Weights of a small mixture-of-experts language model, trained from scratch on English Wikipedia.
Training: a variant of Adam for the experts, 8396 steps.
Below are experts of layer 5 (counted from 0) of a mixture-of-experts language model. Rows are named router (the router's row for the expert), gate (a neuron's input weights, with its number), up (a neuron's input weights, with its number) and show model dimensions 0-127. Each number is 500 + 40 x the weight over its row's rms, rounded and kept within 0 to 999. Numbers have three digits each.
After each expert's rows: a language model's description of what the expert responds to. This comes from a sample of Wikipedia text that the model never trained on.

# expert 26
router:512481483510525532441527573511523427575537474492534565477479457526545517514468430506427499516450549505480474523425511494449548521484491488545557503554432547540496515561487446450456456442529566514511493551541539486474548587481514434476519477565467530503549389529523579506477499481462585475500513543528541460518441564541474537522503492503581544487498501481512452479482448517474550510517
gate1:529510519434487445477505479517522522505465494470524508515499468414546529535526400500523496456469431426477556473450496452534527483518500423460554512462414466521484460481500477533447462502516494450461492536451473528481492481510561536604585491493490435601579482496511577525532449513490590492455483494544467496502514526476492525546475496560569497453422490471445481535489491478481458437485
up1:463431539428535544569479537433507439472459512444495529484521584478480479489516513495466558546516523430474489512485586509524466488516460548566527519466601524556466544512484512404507505464479483528515446482507494476504463511418445472522477563459501497518416545518519531515476463550449415472481509488520533514522496479542492511462510504583464462496550521524457514536458434513553428541579
Description: Word pieces right after a single capital letter or short stem in names and table cells, like R-us-so, Ba-um-ann, K-ill-ers, gr-ass.

# expert 39
router:514494518512531555434531519494520487578529505507542538479503409532594578472467456472420543525509502480545547510475489539489526522455584526484539464542460535488524515444489491507477462453520535523562495573560498434466497521409573503513515490514485492547546480606546540487504475541455540474525539546528496485573488532524519519534450474513547568504473531447510464498492436547459533568571
gate3:514524543572558451479493533569522460531556463494494507546496463528554566526509492517547434483504469544559523525397430496476556577509506537516497465499499518447423501477445446499506468538503499511513455505452476524397489512495505544549440526516464477468574526560604528463495443465451494485547481538540521485498481486460493484485517530574462514496558422457495509489462517497569548548573
up3:502474531564558506443496520549541463478529464484483498513460462529562588500499475529527465458528434522530513513419461516479548578526531517560434515510502484441435525461464406483498476533487459489467471537473499533437512484540507564532485502519487451483558466557583542446486435445501482468553479508504485485529534544436534455508539527582459525488569432432527475527447510498518565551561
Description: Table bars, separator rows, line breaks and == heading marks that end cells, rows, lines or sentences in tables and section headings.

# expert 28
router:495554495520521530513518524575535456520533559499569566503545439502547511505503461476423528554483527571528484523500538499481528516470537535524499460504482588518502507473474497486463475462560591514510447543529583443503528526456513443504523550526467504557542483593501551490479475533482524456544486489546512407484422541529491522535457502470557541495476509511514417480449410559500547585544
gate2:541496448475453476489550559490478499446461530468495384544547471517474447546538571474505484470498491516507489484566538506503500562474490516553523503461511564472530474441500497484445399533481462481491493492463540560429548558538479551501480523515462547495522507555493463525507472378515503472521484491559513505566487479574523535488539499540436532386534510492469463523402538508476433504482
up2:469510583492517511471465516475513460551499467474529540458514554430467568414482406514510491564524472458447479516454436528546474448495567463442481508504510454529545582556528579496482556522521511481490533466517463477587509471412504482471532513473539436483464456443530458494514483533472540532489499479397540498442506567426496479507472473479518495551497530500583482438541456506484493475491
Description: Line breaks before infobox fields, headings and table rows, plus opening quotes, parentheses, braces and LaTeX subscripts or superscripts like _{ and ^{.

# expert 30
router:478522507531534550475494564545504454540540508493519515505547460522555498510488454489452546547490531460529482536487496503485537535451570531468546426518478580522493492455426438523482475485539555526527496531603508460433556501456522452502529519556469536540532478602575572453505466520486566470538515532483527439504491569565501572530429517499532532489432514455477487473456438551439503530526
gate2:479445562557569526488527549555524455493471507465554515509517512523512507516513500479471537493510503466470492444461577474503508464496461590491481437534523521483510537469543524456462534521508545517504521496566612440481481534523432508515547535545421440456464485504480524484423453488535521537591490451524464449528461572493484532527540525483473508535568612502493433565433568465481502474529
up2:531592486479510497517528459451483487512532533527444511489512555537516546446544507508512514453463547565518503468490456503499535503502537509464543557452438536552488406544493478549514520502511484584431500492379451526516535489455487486496494428472540517553534486525513485468597530505511545474458555472539442512503441440532480523471443457582562474432458439493550546472536466566467511540506
Description: Pipe column separators in tables, especially after vote totals or dates, plus coordinate marks such as °N and ″N.

# expert 36
router:496554479498505551495525499495539467520535531471552528469500464517515528533479453499502507534478520517532479531439456483492514512450548559502506478498503540508539486458463439454481491430597570501532491560618541419504525503448498473455502486565440498533529427607525604499431472557444503493506532521531487482541423555579470553539499411505509512488474505477490437455472469548470515517497
gate1:599494452513488494573508522544491540524515503485434485535462540486533496495482467573521543539526477452501468501498474465514518528392438532502507541447485430524461523502503535548534492446546513424503550481485485555515492563576527465457512412527451454593496493514486525550441462553461474442518467552526501521455521459549505592506539513503531560466518475476548531464460432484526457456571
up1:486553542449518496492489539454437535478579527435479578476477552506398517545534508410485551564475519456504566531495552532522538473558460475505436463513553520437567483471429488517516496564531492542434467464523494509538504438458503532596467507501425508548532545498501548423497516523488479488446476546499487535519469495512524557491479475504485436448539539506526479539508466524547523443428
Description: Numeric tokens in statistics tables, population figures and coordinates, such as 37 in 37.7, 6, 40th, .0.

# expert 21
router:475535485542500531490520526567534428520566549510539527484504484498524500515473423425477553529467529545555511537428499474473516531433568506523565452551507521541581488475511425503435483500532518532527487542563519454438564522491518440461562520532509525533530501542551543470459420533463536493529553559541485442543454539569476528551456453518517524485468531444533454467483482529439531574517
gate1:446479483454529484537498485501540517504481497492498465558512476415507518530470554532545587509490508524499521491478496382445485470582545490503464473503544525592534520544449455518527521489485475536485500494498503530506527556523510518411524466500525561456440509513438520486522557551474487466505528488546503517546504515548452444549508416444565471551490510404557528497602499504436582426481
up1:497519527524472474471562495459444446545511526484549517472432552528448512502516480523453461435474571400499514521468563525513505502420471493483477457447512487503518482435515516504375427559489462507554498522511481493530515467527515403523412503481487511459494454493543478588469502465499503517496489507464536479513488419540540494539527553508482476585524484592478439516505471477547419491556
Description: Articles and possessive determiners opening a noun phrase after a verb or preposition, such as the, a, his, their, its.

# expert 49
router:486509449496527541494497570570483443551543534469551525435554475543591498515457422455483510533494494522518525521464538499483558554493485520506531464570403485541508498528492506444467500502506514515536435515560482488475552572476533475459546469589483544479494478565580471482490438447476566515584510525504509478487438565510520530551463441495537574499483588454507458486451497501480536482538
gate1:508454534458531476519491582510468532505471504532498458435588556491527519460489481549499518476505643503507409467519541586536490517568550551454491413500508522564486503373568484505486470514510463482499559566474489503467427529501506512522500531507484453470506535475543500484487465436442530413510508508482489542525512498464523451545531486460521437526488501487483539532527568487487506442547
up1:536452538472514493517496584489460504516515522531514449432593565490491500460514471546502501496487586516534420487494540592542493514541547586446499400493498548577473504401545444525503459549504465473505562584484490519442429516495514502534480531500490510443482513495520505462481485421466524380518527524472514529520490497475522458535534506460518449515493467490476521549551529517486528445538
Description: Middle pieces of South Asian, Arabic and other foreign names and places, such as Muham-ad, Mah-d-ia, Khom-as, Par-uth-iveeran, plus Edward, Thomas.

# expert 37
router:503556469509520504513552506479522464561524521479585547476479400553563552481507479478424504531517510465567519504506451535451516531456566538523528463560498533485520521492469503482452466487532543479535443548542514463494515527445513508485548463524450485520551468640525544458449470507427511483518523550539446492518450538499494564564471485519518526505496550431508405489478450525439489569556
gate2:561560499521503502555444546522487380555496472427492488467505563524543550545559545492543516461518477465516500553478475516546467541427448569509481467468486502482498492554527501483524467444538430429506523521507511557424573442419456502512517534523472533482510527557482520450472469489439512528508489540494413516470451523525452529441508434534508536431548491455490534542508583498481528453500
up2:521447549527499485457509499500445531418467502562585537558525421447430414482489461455482502529449496488426490435566575512457526432589493485477544501540493510475516502551499457555446515543417520526470505511488504532551465573573517481559478487483530453525447483512455427504484484539496479498509484453547548504487528478517552500585504509502471456553451493523506558468492490506441500448525
Description: Line breaks ending infobox and list lines, and heading equals signs such as == and ===, plus See also== and Born: labels.

# expert 44
router:535511525550534543489545554526525475552571583475519551451466483524503544574481466458480531555431527565549460528452535508487532517454525543547566493528483514527541515501514468477458487507552528459505451517528514502401538496483535491452553547510470521499571467596539493427509489488475565467554545520545446452494459555561453559512461489518543506545494538503511468495450448533444543542580
gate0:514511510469486410476543512509474521479515565569489545467525525514557545499470485483591544495510417514514548549444491504514548565470409514439490577506446492517520518516558526515515517473506509521455513493541577509482434481546558487517481566449462499493537488530464479432474428519472424458552566569516481519566548516491510577528503522461445551503484502478557568586451461476501482479515
up0:480474444498517530498506463478528494449493383427531462511511518530528475494517497549421497488536588511489443490547485510521427491483559476564512449450507506435471486491464494499467463460543488492562502485467474494489549571496506480536617563540522497518538528453543487561508569526476521504441462423452511464458488526506508472551523523638481519569463514455442498478534566531497523488510
Description: French and Spanish articles such as de la, La, et in place and institution names, plus first letters of capitalized names.

# expert 16
router:527570489503504534466555552516515466556517507447549522457510452502520506496492441448415488552439546462506514540466521507481528544440522543489583442522514546498514556508471476494467482484533537482529487581560516491474521548442562526483524568553505520511529436624540510441506458504515573474545542529537481452512468508519456524558442489510548538472410536466513492437499428556500492557529
gate1:528517475503540561534499484474440490486508450484491478505552528501536488482527457557467518555507478481534566579508484482458504511529590539517527439511558518498535510534543471429518455430570561469552540536451435514455528553482389486483434486546521502442511490483510547476447507497528465557533462529446422441506512496464538524516517516566601534449426510427474533532523487484552541474518
up1:482452527527495448473498505526539475516539553483518529486470453521470555513497553429491536475533534504493423421520548531563501488455380480500506542496439499507424504476481514514489599515409438531464434442498539469550469461500569495523559459499470465528528541546469477534546503530466517470460556497540544542502458505522430481511481518486398485521598503526471499502509510515429425501471
Description: Sentence-final periods, often fused to a word ending (s., ")., ation.), and numbered-list or ranking periods and pipes in tables.

# expert 7
router:500565484513527521464558507485512479556586496520556550457521450523499536456519420495440490544454530509507517523448518562439551490466567555477507450500502553522509502478509452484466423472563566476545495541570509435441511509519495492497529529542497532539530451579573540468472455527465540489557585480518490421495446528552478554536448494510557490482435511464520452484525487560450524529568
gate3:476499547512441512502487519536523525549518478493609504443545386572485527492539567445486434565541501469512521470499450544475479477505508519483476558457564512521471496480401452498462448489539564508446523496455427545549502429498490528506468535570508499533469507490523492531457506485510577527503490447455444473487525554449512539398440531527469501459512441519505517485502524579517480492430
up3:485473444484502495435504504492494506577451462448541490495500561548474492450490554480568470466427589564473436499505531495468498471444489471544486482467531493476495496454410486575506438484538533502436459512489396539531522473549518539498499526532524538541466483465480470507457489516536499413466511441481465440470484528404436510399497509536483500536566475512522529498413492509432486454526
Description: Digits, score pieces and separators in numeric tables, results and ISBNs, such as –3, 8%, final ISBN check digits, pipe cells.

# expert 59
router:478534488525519523488543516498513450571489516466574569474485446506560530510480473497461524543497525487554527561464520560481510502441572531515502476551432560490557534483519458496445480467551507497559442519540503492493529561424465489485544475487452530549540465628545511432449483483510538434516563491531440459565434528515461551518478500502566524538495509485530476474530498536475498606569
gate17:564471450488535495507590580482514481560535547516432535506492507532539490523499521486448491511503491449578549523509533545533504452400493516502442444539490517561494588565455469561507501482499484505583468557477446540554565514549496472540410457470553413464525473550440460493508477450450537499505494473486532492490541538512554525518498503490481446453517442482525505557517503493583447519499
up17:443519506491465491520474440494459520453520485497606544466529523447503501465524465475521437448500485513466433480481448415471531583579513448524492554479470483438469487455504546416527455504486486518415536435460527444466431487469475490455495533517433555556480531473493490458463486528541506438447503453453472464497502502484474528417562473494535503540420549547511480563547460484438496508478
Description: Nationality and occupation words in bio openings and title disambiguators, such as American, politician, professional, (footballer), = headings.

# expert 38
router:539567497494501509494546502479517471574555535505566557453535481518547502479456433436482497526488566453574473504482497509502490523450583530503514466514496586491528497489469426438481473495574575497517457563571509438425511518473512487478522513566453535526496456623545548459467474454450555511522531539533495451499425551527492516509480440503526532509483535481496442482497519541453523549564
gate1:528518527521521558528511453544470550497469555440582559426461486491485464515479521491512470473466541447464461453426437505425482464466574479522548554469522480497477448447518493503515457537480533456516480453463470527544468482431545494510458492596537536542509518593447480553424517498400519539500477520572576484517491519480540486564480493509581494506534451551548468519537474491501520543512
up1:521486541503511533560513464513504514505498553492592560468492489456477475436494483498480474485416488459453503476450442479429467465438595486516548573502513435491447418430493449540532477557461555469495479443447491543525453463434515514542484501533536530505507522558452473535428515520391508496542481509544581527567515499520523514561462499486547481479533452565513489494536492464473471565488
Description: Digits and number pieces in tables, scores, times and statistics, such as 40, 800, 1:59, −112, often between pipe separators.

# expert 52
router:519485457522563499485510579521516473530555513493587520453506486500521536519453471482413523544448512474554484513459460522489547476445555500522565454528476525534529513465485458508498503475542544514535475546584559436489524516417560472448507542518466544524543467613471563490423435526456540481543500518519499501502482557522461531558439496512501525521442556481483477460457402554465530553526
gate1:575546537511543514455512466451487507543578459540511482495603529489516567461517525508413499538534500413523486438514474529505517436470491521495555477462519508520450483440549511494490499483449507520497473510531475500511523449460440558512498551527486524441570488589505502528380475524503556463519499495461578493471527508472532534549444514482511467494469430524438515475529468531416517603464
up1:387473503507471493569478521533554469462461557457538524451425520561547432583497464504607517449536501543456501527484572468528500507511469469526452495467515500487535501554436485473521456523504502490458506508463535458464483505505542439529556438504478518540451560480472489501586528570485413480504476500521455498482485507530469545468516462533460547521525558444598487536463520495538502426541
Description: Pipes, dashes, colons, semicolons and equals signs structuring tables, lists and infobox fields, including taxonomy labels like Class:, Order:.

# expert 25
router:469534504471511470514529506523539435550536535537532577461530501491585505529511416480452580541522551474512513530476535426489597508444532495502550477594421546526480517510481486479458467488482547502536450508527496432478521536465528484456526495523458535465493468523585558471486466500460556453521501531543490435546449515553451550525475514493557532457450509471528438463436502548442553515569
gate1:503565457498511486437500501462472522517536546478490428445519501487521469476443549523509519463543505501502518549533528524427513523458521507520552500440434448533503441491435514563477510514461546565448480476472455462509478595477577416451473508519447562550453498515514432517495547481484416545499527450478516532389484533471463550552468517553512491509506513463551588519458548524520475517573
up1:458456519460513524564544526498481519488454535521566542522443497546453524519517500508525490552462504515546509442459453487521462448534545514456512520608552517444433524468515425466472515533500512504470501508505559492501546482470422592551520565523538428515544545498396542457528530477538590493549526553509538478546483447541527505471504450544470523433495456529488494474508467491491560415439
Description: Everyday nouns like country, rock, mother, war, father, plus mid-word endings such as he-ar-ings, bom-ber, grant-ee.